{"experts_per_token": 4, "d_expert": 48, "vocab_size": 4096, "beta1": 0.9, "beta2": 0.98}
Below are experts of layer 2 (counted from 0) of a mixture-of-experts language model. Rows are named router (the router's row for the expert), gate (a neuron's input weights, with its number), up (a neuron's input weights, with its number), down (a neuron's output weights, with its number) and show model dimensions 0-255. Each number is 200 + 30 x the weight over its row's rms, rounded and kept within 0 to 999.
After each expert's rows: a language model's description of what the expert responds to; "comes after" lists some tokens at least twice as common just before its tokens as in all text. This comes from a sample of Wikipedia text that the model never trained on. Tokens count by the router's weight.

# expert 2
router,214,207,222,228,194,219,171,202,84,277,131,203,174,223,137,176,212,175,147,226,187,210,220,178,195,138,211,226,177,197,165,212,258,218,196,258,154,210,237,199,235,193,216,200,176,230,171,177,203,240,147,201,201,228,203,151,209,185,216,241,187,165,194,186,301,193,226,253,254,184,156,177,192,225,227,188,260,219,160,235,223,173,174,219,226,203,199,232,188,219,238,197,224,209,185,236,224,191,158,221,191,159,198,219,243,214,191,179,195,217,159,172,205,206,200,212,204,175,192,230,218,266,174,207,210,187,180,177,178,188,219,242,187,204,231,231,267,205,197,236,182,214,197,198,249,159,233,204,208,177,216,139,173,246,202,165,180,156,224,202,162,189,223,221,178,214,226,229,235,206,172,216,182,134,197,201,152,218,173,203,259,169,210,195,216,208,228,196,199,165,208,225,211,263,199,202,176,224,228,179,247,240,147,136,175,169,199,226,195,197,174,175,215,197,229,197,218,198,171,183,176,163,192,183,158,206,173,216,166,234,152,156,160,204,189,157,199,210,202,221,275,190,208,191,235,212,199,224,252,169,180,181,209,159,184,177
gate0,198,225,230,190,263,224,116,260,167,190,190,168,258,211,158,157,233,202,193,229,213,253,197,206,158,212,195,181,161,191,135,168,221,183,200,193,183,168,161,231,183,183,205,218,192,195,209,229,258,171,179,164,194,197,163,206,176,207,225,137,161,205,229,246,214,212,233,196,226,192,173,244,174,228,199,224,183,224,172,169,117,198,185,167,184,188,237,210,234,236,210,210,163,165,240,193,202,115,227,193,187,201,231,189,207,202,202,219,186,200,268,197,176,202,201,247,153,202,188,216,210,229,229,265,227,184,216,149,192,187,230,185,206,181,218,207,201,204,168,228,175,209,166,181,218,247,182,146,239,212,206,178,183,184,180,237,193,189,175,232,185,225,199,182,218,206,107,162,154,223,171,188,186,184,223,216,206,207,259,158,203,214,200,174,198,278,159,204,285,250,240,229,207,220,169,217,217,256,193,202,208,187,179,270,176,204,202,203,190,185,204,205,219,173,175,149,198,241,228,198,177,213,196,170,179,209,267,196,199,156,182,169,188,214,173,249,205,203,160,171,203,195,216,205,247,174,205,213,266,242,261,177,195,222,191,209
up0,246,212,210,194,245,223,116,293,173,226,202,181,287,218,126,151,236,234,214,194,238,227,215,187,177,221,185,163,153,216,170,131,189,174,205,228,192,139,175,200,152,171,195,241,208,205,207,235,238,194,191,194,204,196,156,201,180,211,253,200,146,199,218,210,228,222,203,212,219,197,186,262,151,258,213,246,173,233,184,152,141,193,181,216,196,212,223,193,211,262,192,233,178,146,241,211,224,120,241,209,200,186,222,200,220,199,222,220,188,199,271,199,198,217,179,223,174,204,191,196,208,240,205,237,253,187,218,187,168,187,247,203,219,173,202,198,205,216,187,223,149,183,200,198,196,212,183,153,248,219,231,200,206,170,196,214,200,203,196,264,194,245,199,195,226,222,150,174,158,218,181,202,175,197,216,205,188,219,238,171,203,184,188,176,213,251,177,192,288,235,226,201,193,214,155,236,209,238,207,208,186,213,188,256,181,219,186,210,200,216,245,212,203,155,179,164,207,246,186,207,169,214,186,173,169,174,276,190,197,163,164,194,175,220,169,239,172,186,177,159,205,175,172,190,243,189,219,205,257,260,228,207,218,203,190,217
down0,183,201,212,183,120,121,238,180,162,255,216,160,167,236,150,289,174,167,144,227,181,194,193,139,256,186,212,254,127,202,220,164,224,275,150,230,161,243,159,173,190,109,223,168,211,179,209,225,258,172,226,220,158,169,202,188,219,190,242,232,212,183,218,206,195,232,206,191,192,184,187,206,162,171,191,239,245,221,186,214,220,194,220,171,192,233,164,161,219,193,199,175,218,226,184,212,243,235,160,178,230,179,263,179,196,173,155,186,185,215,216,223,177,192,213,190,212,184,207,165,242,219,187,201,188,181,193,186,217,211,169,220,232,191,210,182,209,192,176,185,258,185,157,229,194,207,234,185,207,171,171,171,148,180,186,217,124,217,188,205,222,195,186,162,176,200,247,224,244,246,193,222,215,155,161,190,195,197,203,182,214,198,169,203,163,189,180,201,180,224,197,251,165,149,199,200,195,175,168,185,180,177,191,172,217,210,177,211,266,143,188,180,243,182,215,183,158,170,206,216,226,211,207,227,191,179,253,182,240,167,181,178,231,160,220,209,165,205,197,177,177,144,236,175,214,176,164,169,226,214,146,195,234,200,223,161
It responds to: Closing punctuation marks. Closing parentheses, semicolons, closing quotes and dashes ending a bracketed year, party or place, e.g. (1989), (Madureira), list separators.
comes after: "3", "4", "5", "7", "6", "8"

# expert 24
router,186,230,258,225,192,184,201,244,215,157,210,169,191,211,132,221,164,152,197,209,167,220,190,205,193,186,163,183,164,218,145,238,182,215,191,200,181,215,180,223,188,182,175,189,215,209,212,240,221,201,195,188,213,215,157,152,192,211,176,252,175,191,181,171,230,260,192,224,159,208,144,214,169,217,158,278,210,235,241,212,219,235,214,156,235,188,132,222,251,198,256,144,229,237,212,226,204,225,114,197,241,164,157,185,246,266,207,237,196,202,223,226,213,190,214,173,204,175,169,166,213,218,146,232,189,230,173,195,220,231,193,226,192,192,179,192,211,189,156,235,195,186,200,299,123,189,187,223,201,204,212,185,221,151,185,245,203,196,210,210,178,163,226,245,208,243,226,254,170,211,186,248,197,231,171,217,218,205,189,208,236,176,223,182,188,201,214,186,191,155,159,241,176,219,187,151,213,227,238,191,222,238,186,168,246,236,161,172,223,208,174,213,218,203,224,245,203,186,199,211,208,189,150,228,153,197,196,160,195,185,205,223,219,198,194,242,141,187,215,193,124,159,194,205,131,244,163,171,162,228,171,210,169,205,223,205
gate0,169,190,159,203,237,220,168,160,217,227,216,180,191,248,174,142,159,202,202,243,205,261,215,170,177,157,167,225,234,200,202,174,214,210,211,202,236,192,178,222,244,203,181,204,208,195,216,135,203,142,199,132,168,177,181,204,192,191,165,179,188,233,172,200,204,195,183,253,235,223,195,167,207,184,248,180,148,185,189,245,232,231,218,211,242,235,184,206,221,244,209,224,197,199,200,223,274,239,163,178,187,216,187,232,224,171,246,237,174,227,206,203,151,205,205,201,212,223,187,156,167,216,157,239,132,191,221,171,237,150,171,281,208,251,228,185,213,133,197,174,150,224,194,265,193,204,231,235,254,258,201,154,198,226,190,232,191,190,165,225,145,164,170,211,182,216,211,216,223,198,224,185,233,175,185,218,182,228,245,213,176,204,214,189,228,272,159,233,198,248,160,196,211,232,188,209,157,187,187,168,207,246,192,194,176,163,246,195,173,208,232,168,189,178,187,218,240,243,239,211,261,216,204,204,202,204,243,178,243,180,169,249,209,208,191,163,195,160,190,229,214,211,222,247,199,219,200,255,123,177,225,213,201,161,192,178
up0,162,194,184,198,240,219,186,149,211,196,210,188,175,241,190,163,154,200,224,260,170,238,222,201,188,172,164,220,216,205,193,194,197,225,194,203,233,197,213,221,231,207,203,206,223,211,213,166,173,164,194,126,193,156,179,200,168,214,190,178,156,256,172,204,196,199,191,251,255,256,181,185,220,177,218,183,161,183,163,242,221,220,199,196,283,220,181,175,208,240,252,212,199,196,203,207,265,253,171,172,209,229,212,238,238,151,233,217,196,205,212,212,161,213,203,204,221,201,206,156,145,213,170,236,157,196,210,156,231,147,167,275,231,248,214,186,221,129,213,179,138,237,207,245,175,192,240,210,260,247,199,150,185,228,185,190,184,179,180,244,124,166,156,192,208,226,207,233,247,212,228,163,238,178,189,240,190,214,211,182,155,179,233,228,214,276,144,257,179,232,177,198,210,217,225,182,158,177,187,152,224,221,200,198,205,159,238,201,182,214,214,179,166,152,199,200,233,226,242,202,254,230,201,204,207,184,237,168,226,181,177,246,171,209,196,172,205,167,203,198,158,220,219,245,203,200,210,248,172,203,227,208,231,163,178,173
down0,141,221,181,239,198,228,223,216,199,237,157,193,239,193,160,196,219,223,189,187,193,200,175,176,213,185,227,290,172,162,262,137,224,202,147,224,170,199,189,188,172,125,188,242,228,186,216,219,259,210,176,213,167,202,213,217,212,202,215,165,224,170,191,210,192,174,224,146,181,164,149,170,178,162,213,173,173,178,188,203,153,227,189,175,257,214,193,170,208,209,177,234,227,208,192,220,202,204,223,195,194,189,172,189,192,212,144,129,201,161,167,198,199,179,116,234,203,248,201,217,221,185,221,223,232,160,215,231,213,189,185,151,198,194,227,213,169,248,180,172,209,179,237,200,234,220,195,211,202,222,185,150,232,231,232,177,178,183,169,173,191,190,181,192,214,204,173,175,274,239,206,212,163,162,196,183,141,140,184,235,241,206,154,203,212,222,159,177,214,225,212,287,209,197,150,207,170,216,175,156,198,193,159,204,208,221,255,150,168,149,261,223,214,218,252,185,207,208,215,208,178,149,241,237,259,199,190,182,214,164,217,175,185,180,216,205,244,262,238,198,199,212,175,228,230,186,159,235,244,208,193,200,206,156,253,181
It responds to: Mid-row table separators. The pipe separator between cells in the middle of Markdown table rows, in sports results, election, filmography and score tables.
comes after: ")", "0", " ", "3", "4", "5"

# expert 45
router,201,266,165,200,253,189,177,206,124,189,159,220,185,181,63,252,208,170,160,236,190,208,163,183,218,149,177,220,194,213,254,177,179,207,194,197,164,198,217,156,218,176,211,205,222,224,173,218,243,198,169,196,210,217,245,234,186,218,198,287,250,227,153,209,223,198,193,238,189,229,163,231,170,194,223,150,229,133,213,149,216,203,176,166,182,164,197,218,184,206,178,225,182,200,192,239,213,203,199,251,223,202,223,151,245,215,161,188,122,180,147,203,236,251,184,198,210,191,157,222,172,240,197,219,238,217,201,188,174,169,227,190,202,193,191,208,183,190,208,200,218,188,166,226,210,238,193,237,151,239,218,200,221,222,215,219,169,165,243,231,178,198,234,185,225,203,251,189,230,190,211,239,194,203,161,233,251,208,154,188,159,164,251,209,229,219,212,159,185,223,215,250,232,227,197,188,195,194,178,214,207,225,196,197,198,140,214,182,147,205,198,141,203,217,214,226,228,182,181,198,162,193,221,181,193,238,218,217,196,175,215,207,160,205,184,250,191,126,237,166,235,178,282,172,191,225,207,211,210,168,220,218,188,215,151,205
gate0,180,248,180,217,152,187,204,192,207,226,259,245,170,188,229,238,221,204,215,194,207,218,201,178,162,169,214,208,183,148,217,214,221,265,165,197,176,240,271,217,130,234,203,200,147,188,188,176,207,251,196,179,192,208,202,197,187,187,229,180,215,175,182,197,184,232,194,169,237,203,173,197,165,196,177,193,185,245,174,155,194,188,236,211,180,166,217,233,196,166,191,257,189,178,193,228,208,197,276,191,245,230,185,161,230,201,239,229,187,186,139,172,205,228,259,200,150,178,180,178,148,156,190,214,229,152,188,197,164,213,204,189,235,243,194,217,234,133,199,180,178,191,207,233,230,222,244,216,248,230,257,241,146,227,186,180,209,226,195,215,164,200,168,205,231,184,222,171,233,194,223,165,144,172,184,214,192,172,173,160,213,188,230,193,180,243,172,155,146,205,216,151,187,149,245,203,171,172,201,161,225,211,213,240,166,203,231,206,154,246,233,214,160,216,210,222,196,181,200,197,178,232,165,259,186,219,219,172,145,176,243,238,168,189,230,269,150,190,203,171,208,183,219,218,229,235,206,266,193,150,268,173,166,186,178,168
up0,277,128,192,190,171,243,172,203,168,212,151,162,182,218,155,168,226,197,176,170,194,209,196,221,222,184,197,184,214,238,192,210,184,159,245,207,193,177,148,198,280,188,181,203,231,186,188,215,186,192,167,240,150,169,169,195,182,236,190,239,213,236,215,192,251,175,182,227,153,183,175,189,193,220,209,229,271,163,249,238,196,207,203,185,203,231,184,205,215,224,223,142,166,191,187,170,177,197,101,208,150,170,194,234,188,238,177,171,222,213,224,232,221,181,128,194,218,200,223,215,230,183,167,223,187,245,212,170,238,187,204,212,128,181,203,197,186,205,198,200,233,186,193,222,186,185,162,160,199,183,122,175,275,150,212,220,208,205,211,202,217,221,223,230,161,188,206,209,153,205,193,262,258,231,227,204,201,194,233,224,213,232,193,221,195,158,185,219,207,198,209,243,194,273,159,199,228,222,210,230,145,183,192,161,159,190,168,183,258,200,175,208,242,224,220,193,215,215,185,195,201,224,232,146,250,231,191,180,203,208,152,215,269,229,180,177,233,220,203,203,179,179,172,199,185,150,187,145,226,210,161,171,252,241,236,196
down0,232,208,238,182,169,203,200,207,215,204,169,213,138,229,262,215,221,165,243,219,231,165,203,226,226,243,254,151,290,215,191,201,191,199,226,177,206,196,180,188,267,201,128,209,199,235,259,224,136,179,167,192,256,199,200,258,248,216,182,207,186,228,196,187,196,192,235,201,238,201,234,176,159,203,231,213,234,171,230,246,187,170,221,214,186,228,198,244,240,223,164,159,215,208,184,203,173,168,163,157,151,176,212,193,167,206,199,159,227,172,209,181,199,226,219,142,213,140,252,185,182,169,174,166,215,234,217,147,168,207,197,234,172,226,173,217,230,179,214,199,150,184,137,180,206,234,188,205,198,220,212,184,220,206,184,217,234,190,237,217,165,209,181,194,230,224,174,188,186,187,187,141,246,227,191,172,197,190,192,202,193,189,233,192,197,148,207,247,218,205,221,214,215,224,210,175,250,182,147,227,234,222,231,197,172,219,201,182,272,239,180,254,189,260,192,141,211,187,212,223,192,236,206,207,213,286,225,183,233,233,189,197,231,258,142,220,169,177,218,225,191,183,225,182,231,212,257,251,199,219,137,183,165,211,211,219
It responds to: Periods and decimal points. Sentence-ending periods and colons, and decimal points inside numbers in statistics tables, coordinates and measurements, such as 0.388.
comes after: "0", "3", "4", "5", "7", "6"

# expert 20
router,196,227,161,224,198,204,151,183,187,158,157,174,189,169,110,207,145,180,186,179,185,178,235,194,195,190,181,205,202,173,161,275,166,148,181,243,187,138,187,213,214,177,235,193,181,180,195,191,253,167,188,184,192,243,193,222,164,214,210,248,223,207,187,190,190,204,174,190,169,182,178,216,229,199,209,181,267,171,252,193,173,209,234,146,168,220,190,181,217,211,171,223,222,189,200,185,216,215,165,169,174,132,106,179,138,240,184,149,206,162,204,190,173,144,163,167,193,185,184,178,218,227,241,225,153,181,232,208,219,145,199,196,182,260,199,193,243,157,196,172,235,195,146,206,245,190,192,170,165,179,225,205,189,220,187,203,201,202,201,237,181,242,191,212,177,181,156,256,207,199,206,261,164,216,225,160,219,183,186,178,213,218,208,152,229,155,276,156,230,200,258,259,182,211,179,141,200,231,207,214,217,217,224,228,177,235,218,191,196,222,259,167,210,210,205,231,161,173,213,171,177,198,232,220,163,208,204,213,187,182,174,167,191,162,209,262,226,247,215,208,199,182,185,182,171,159,197,186,153,206,208,191,212,118,198,190
gate0,180,198,216,195,142,152,190,184,206,183,242,217,213,191,207,256,190,196,199,205,184,190,207,222,238,200,242,209,218,249,205,192,213,172,208,189,240,195,173,174,200,225,210,233,175,187,232,217,138,189,141,209,222,179,253,175,183,201,226,182,211,250,218,150,155,186,208,207,153,212,176,170,217,119,146,227,210,170,221,230,303,157,222,200,140,203,221,226,214,157,215,233,220,152,159,166,208,162,145,214,206,249,203,187,223,206,221,194,189,229,200,207,128,196,196,177,228,196,192,239,183,100,225,169,146,169,269,135,195,178,195,167,149,184,181,196,201,223,252,203,202,179,184,188,198,227,192,192,235,199,181,184,206,206,242,187,163,203,258,192,242,187,222,200,192,256,206,196,146,148,190,167,196,194,191,226,187,214,209,259,200,230,213,171,171,200,145,170,179,213,204,215,220,235,238,161,157,183,186,234,164,174,177,154,230,163,184,190,156,203,180,218,182,244,206,187,178,210,227,204,212,173,182,152,215,142,175,221,210,204,238,185,173,188,265,206,187,201,187,250,209,183,212,223,230,179,215,127,186,203,177,203,227,246,237,177
up0,213,199,202,189,203,175,212,189,196,158,196,195,188,203,182,219,168,223,250,253,145,173,168,166,199,155,205,223,187,154,187,171,227,223,190,197,199,210,126,181,209,180,184,208,231,214,210,234,219,204,191,216,225,218,235,158,139,216,245,182,207,212,213,206,142,137,208,242,200,159,154,162,264,132,206,199,259,170,238,209,229,230,140,168,199,151,175,225,215,161,226,217,199,232,218,226,228,183,199,193,196,177,189,153,209,191,174,210,130,181,212,148,123,188,178,178,222,224,158,218,231,195,225,231,104,227,188,182,235,169,209,160,185,219,195,190,187,193,259,214,198,197,202,207,208,208,213,188,214,187,198,210,182,195,168,198,248,210,263,168,269,226,189,195,197,235,172,191,148,153,187,193,213,213,234,249,218,166,189,154,198,199,215,192,212,167,210,132,188,184,227,219,236,267,191,145,219,205,208,193,234,226,207,187,186,198,211,207,221,207,172,163,163,209,175,236,202,190,213,169,194,202,194,205,208,219,196,204,205,213,170,238,193,199,278,165,242,261,189,269,195,208,192,220,209,185,168,185,125,194,200,198,292,188,256,204
down0,158,260,212,249,142,176,192,203,185,188,195,195,169,185,189,216,190,212,206,257,235,156,215,211,275,236,184,165,215,186,217,144,184,192,223,184,274,194,176,221,197,254,240,194,218,180,174,211,222,216,303,204,190,155,218,182,239,219,184,196,159,205,217,154,183,174,204,196,171,169,189,181,206,187,208,202,161,215,210,214,214,228,231,253,160,279,146,166,130,236,180,244,205,197,227,126,236,195,182,219,185,218,153,217,203,185,245,167,230,197,211,154,190,190,268,182,244,196,225,183,187,193,236,143,200,214,178,192,211,189,211,130,230,179,232,181,181,239,197,164,224,179,193,186,183,181,204,184,188,224,229,187,240,217,188,197,193,181,167,113,214,188,206,180,252,226,190,176,212,202,206,176,191,161,228,250,200,197,165,243,198,229,138,220,205,203,170,217,160,186,171,146,271,171,214,195,169,234,186,212,194,166,206,159,227,191,216,215,237,206,162,187,162,189,212,223,204,188,237,196,210,241,177,166,163,179,187,216,218,166,162,221,176,171,198,210,232,192,146,225,217,199,195,224,183,210,213,286,228,180,165,205,186,254,209,204
It responds to: Space before numbers. Bare space tokens before digits in tables, scores, years and lists, and dollar signs opening LaTeX math.
comes after: " |", "|", ":", " in", ",", ";"

# expert 14
router,230,184,158,196,184,212,227,233,235,196,126,172,192,187,195,223,172,118,258,177,204,203,146,230,208,200,187,182,141,240,233,224,177,187,219,216,169,218,221,189,201,206,210,165,188,160,142,154,219,176,167,234,156,181,234,216,231,231,165,239,201,158,191,210,236,189,185,235,162,196,199,195,249,252,200,127,227,190,201,206,168,171,221,206,188,201,192,178,234,238,220,235,200,195,208,175,222,224,194,224,146,181,252,175,228,209,217,153,199,217,146,199,206,227,189,130,210,191,215,221,222,211,207,205,166,279,194,237,228,165,264,207,168,223,205,214,238,219,196,216,233,204,223,193,243,163,176,233,235,190,223,238,201,184,229,245,244,152,193,222,216,156,218,247,214,152,229,216,221,263,257,250,193,224,230,188,197,199,145,140,246,162,184,180,236,175,214,173,215,146,182,244,171,215,187,230,219,190,158,213,236,189,226,181,180,197,187,162,213,229,234,178,211,240,238,257,168,194,190,205,215,186,212,184,176,204,239,232,213,194,168,222,195,202,222,185,255,245,200,233,165,197,218,231,153,236,161,255,170,189,204,226,216,174,220,156
gate0,96,166,233,234,189,161,206,121,249,223,244,237,146,197,210,239,203,206,180,216,193,186,220,190,247,216,155,237,179,167,218,213,249,205,179,220,157,187,189,209,171,154,206,181,219,223,196,226,202,221,166,213,215,201,158,187,151,215,195,222,167,195,137,151,204,224,204,224,180,187,150,212,198,225,226,199,224,193,169,220,198,190,234,231,221,253,174,230,258,225,202,216,215,154,187,194,189,170,227,202,197,183,210,206,177,182,186,257,219,230,180,210,190,200,190,203,260,188,165,228,242,127,183,171,207,209,218,158,189,180,111,236,191,222,211,162,183,216,168,215,159,182,190,210,156,240,230,208,231,245,231,146,180,199,218,226,202,182,158,185,183,201,211,166,215,261,172,145,188,213,182,211,160,231,207,191,232,182,224,243,192,201,189,172,155,233,119,205,227,213,192,167,218,223,212,241,184,243,188,229,214,200,191,185,195,211,275,191,210,213,230,159,177,144,195,229,228,214,211,208,218,222,164,229,190,167,200,119,187,164,198,230,179,201,186,233,198,238,137,167,218,131,186,192,223,225,225,182,197,157,206,137,180,229,209,199
up0,148,211,220,234,211,187,207,143,218,217,243,233,87,199,218,239,217,194,165,206,189,195,186,174,258,207,147,226,160,198,220,251,234,221,182,216,189,199,171,188,160,111,230,217,224,213,207,192,212,215,186,207,191,212,199,227,174,229,186,232,156,201,149,139,248,199,189,202,189,187,162,201,176,241,250,172,202,225,202,198,202,200,208,213,153,242,218,219,228,251,236,229,235,191,199,177,219,163,242,195,214,157,237,207,204,238,193,241,213,250,199,240,228,226,188,225,220,173,156,228,199,180,180,203,154,232,192,171,211,158,106,227,149,238,208,186,182,224,180,183,189,189,203,262,185,235,219,217,256,236,226,150,163,181,217,219,216,185,157,165,163,204,215,175,190,238,183,209,189,215,222,215,178,241,228,163,244,172,203,204,233,187,222,179,159,220,162,217,202,216,228,216,220,226,213,186,181,266,191,215,247,179,272,168,203,247,240,170,195,230,236,176,169,207,161,227,205,157,206,221,240,196,183,221,183,236,188,155,219,152,217,217,169,206,179,201,209,199,177,167,193,125,200,180,243,245,229,201,179,166,228,195,154,229,205,170
down0,225,186,172,180,205,206,207,206,179,215,206,185,162,184,161,167,178,196,161,199,217,132,177,206,253,237,193,209,183,218,186,215,185,240,298,225,137,178,143,227,228,216,172,224,215,196,211,198,178,169,159,177,188,194,174,179,206,188,189,217,213,191,209,212,202,238,219,186,173,181,190,181,188,215,195,183,259,173,247,211,221,221,253,194,174,251,205,218,177,186,174,238,206,211,226,189,256,221,191,176,205,194,226,205,206,257,232,226,212,207,160,221,172,144,222,185,287,193,156,210,157,194,167,209,244,199,198,183,159,168,207,196,97,198,231,193,207,191,183,237,190,228,180,137,189,156,191,208,231,185,167,205,146,135,187,254,201,241,189,221,207,214,206,165,217,177,182,210,195,200,226,233,174,213,238,173,225,212,167,178,185,148,189,188,281,212,178,214,222,199,211,190,169,243,263,156,254,184,223,208,136,186,165,215,209,207,211,162,217,219,221,169,202,172,256,244,158,203,108,165,194,190,200,173,206,192,207,261,243,192,197,180,167,208,181,167,232,245,214,266,198,135,186,195,160,233,222,193,225,175,187,180,222,201,233,214
It responds to: Month names in dates. Month names after a day number in birth dates, infobox and table rows, plus aged and ft in height figures.
comes after: " (", " on", " –", ":", " /", "5"

# expert 49
router,216,259,202,204,183,193,184,189,176,214,148,113,243,270,190,236,224,195,198,228,177,223,254,206,183,162,204,196,183,192,220,178,218,185,228,240,166,207,180,163,226,156,208,171,143,161,162,228,144,169,164,166,172,177,247,176,172,234,180,196,208,231,179,188,198,194,169,206,149,173,228,148,278,203,225,150,274,206,231,221,205,226,201,233,224,128,200,218,202,280,141,183,200,195,198,223,206,158,204,223,239,227,237,175,222,240,227,204,190,233,191,265,201,215,243,206,187,195,178,209,220,206,184,183,165,198,212,181,232,216,222,175,186,233,212,198,224,217,221,166,218,243,226,234,202,147,218,192,214,209,172,197,184,216,144,222,226,202,156,212,214,222,197,232,210,202,249,152,223,200,206,292,180,210,211,217,237,179,200,180,206,118,164,183,195,246,244,212,187,172,156,232,200,231,189,195,245,160,184,191,212,222,212,187,124,219,203,190,206,189,185,129,203,137,181,194,195,147,214,157,226,213,196,217,197,227,198,214,170,241,194,189,205,198,174,198,137,200,206,154,210,193,175,176,151,206,186,205,231,191,188,158,184,208,221,230
gate0,223,210,247,189,247,235,208,237,197,220,163,224,175,197,206,179,204,239,198,204,195,223,256,202,160,216,223,180,225,161,151,161,178,179,204,165,206,174,143,173,210,232,213,188,194,180,210,190,211,143,206,199,279,226,155,187,235,201,184,245,234,179,213,184,213,173,270,209,137,187,238,175,209,204,239,178,203,131,206,220,191,189,181,197,181,153,219,151,203,228,199,199,256,234,253,238,237,135,194,238,152,196,215,191,180,204,170,273,148,193,221,209,228,205,194,176,166,129,204,215,235,226,228,201,215,217,241,185,244,203,185,209,225,195,218,187,214,262,173,189,162,217,218,257,239,178,293,197,191,197,191,151,219,218,195,245,210,261,183,222,210,225,267,169,179,192,174,196,181,232,201,162,208,208,199,215,227,176,205,186,160,186,214,237,210,262,201,246,189,196,187,236,242,213,227,227,180,221,159,219,203,206,190,177,210,229,209,177,181,185,205,188,204,218,259,289,264,191,198,215,209,213,189,228,160,166,224,183,269,230,150,213,185,202,214,185,216,200,205,288,208,163,206,186,183,221,190,236,172,206,202,179,219,201,204,230
up0,227,195,233,198,238,209,196,223,173,195,178,218,207,235,169,172,204,234,206,192,186,238,259,209,177,209,221,156,250,169,147,170,187,209,212,218,223,185,164,197,192,210,240,230,214,189,220,191,229,171,192,189,248,228,145,190,249,197,237,261,234,185,238,212,237,172,226,208,143,188,199,171,232,227,223,168,225,173,190,203,190,213,182,186,135,214,248,160,187,244,231,206,242,210,234,245,259,179,167,215,140,219,223,194,184,191,152,239,155,195,214,197,198,225,214,165,193,196,223,207,235,227,228,182,209,207,235,165,189,217,170,184,212,202,227,183,229,241,206,180,184,238,213,283,210,163,263,198,182,186,172,182,183,200,204,242,231,277,186,222,184,225,276,139,191,203,171,203,221,242,189,183,207,183,190,205,201,197,177,142,162,209,226,204,212,248,244,240,168,184,193,254,223,219,231,197,221,223,142,228,180,222,208,182,220,239,198,171,173,188,165,199,193,168,265,280,259,174,201,213,223,221,174,245,150,188,227,155,269,200,155,240,181,204,230,222,219,222,196,263,224,185,176,237,200,191,165,240,153,207,208,188,200,202,189,260
down0,241,182,223,168,217,171,162,217,179,202,163,153,227,252,183,163,207,197,169,154,128,203,199,191,171,127,189,184,170,165,259,144,205,171,235,180,125,234,159,171,196,141,232,204,197,188,182,196,182,224,168,168,204,164,191,181,212,205,140,247,217,184,257,206,245,190,212,245,195,202,238,160,187,183,205,219,252,182,189,220,250,183,206,223,181,186,194,158,193,187,197,197,187,214,182,162,195,230,141,197,243,225,222,223,151,160,212,168,206,156,183,239,230,192,204,159,196,180,194,211,214,221,209,165,162,158,178,185,268,228,232,215,173,208,210,202,266,237,183,164,177,244,130,239,220,163,194,194,175,199,179,181,193,272,180,201,178,198,215,195,179,219,184,168,222,179,191,144,177,189,188,222,202,194,212,181,174,249,215,189,153,175,226,175,179,173,236,204,140,184,190,216,202,183,201,201,246,239,232,181,234,211,181,218,190,215,167,122,190,212,203,212,180,171,225,140,194,209,151,206,200,249,154,226,202,189,215,202,202,237,206,180,235,223,231,234,116,210,174,209,179,192,227,242,162,248,195,190,247,211,196,179,156,216,174,261
It responds to: Zeros, millions, colours. Digit 0 inside years and table numbers, plus million, -year, and colour words like red, black, white.
comes after: "2", "0", " ", "1", "5", "."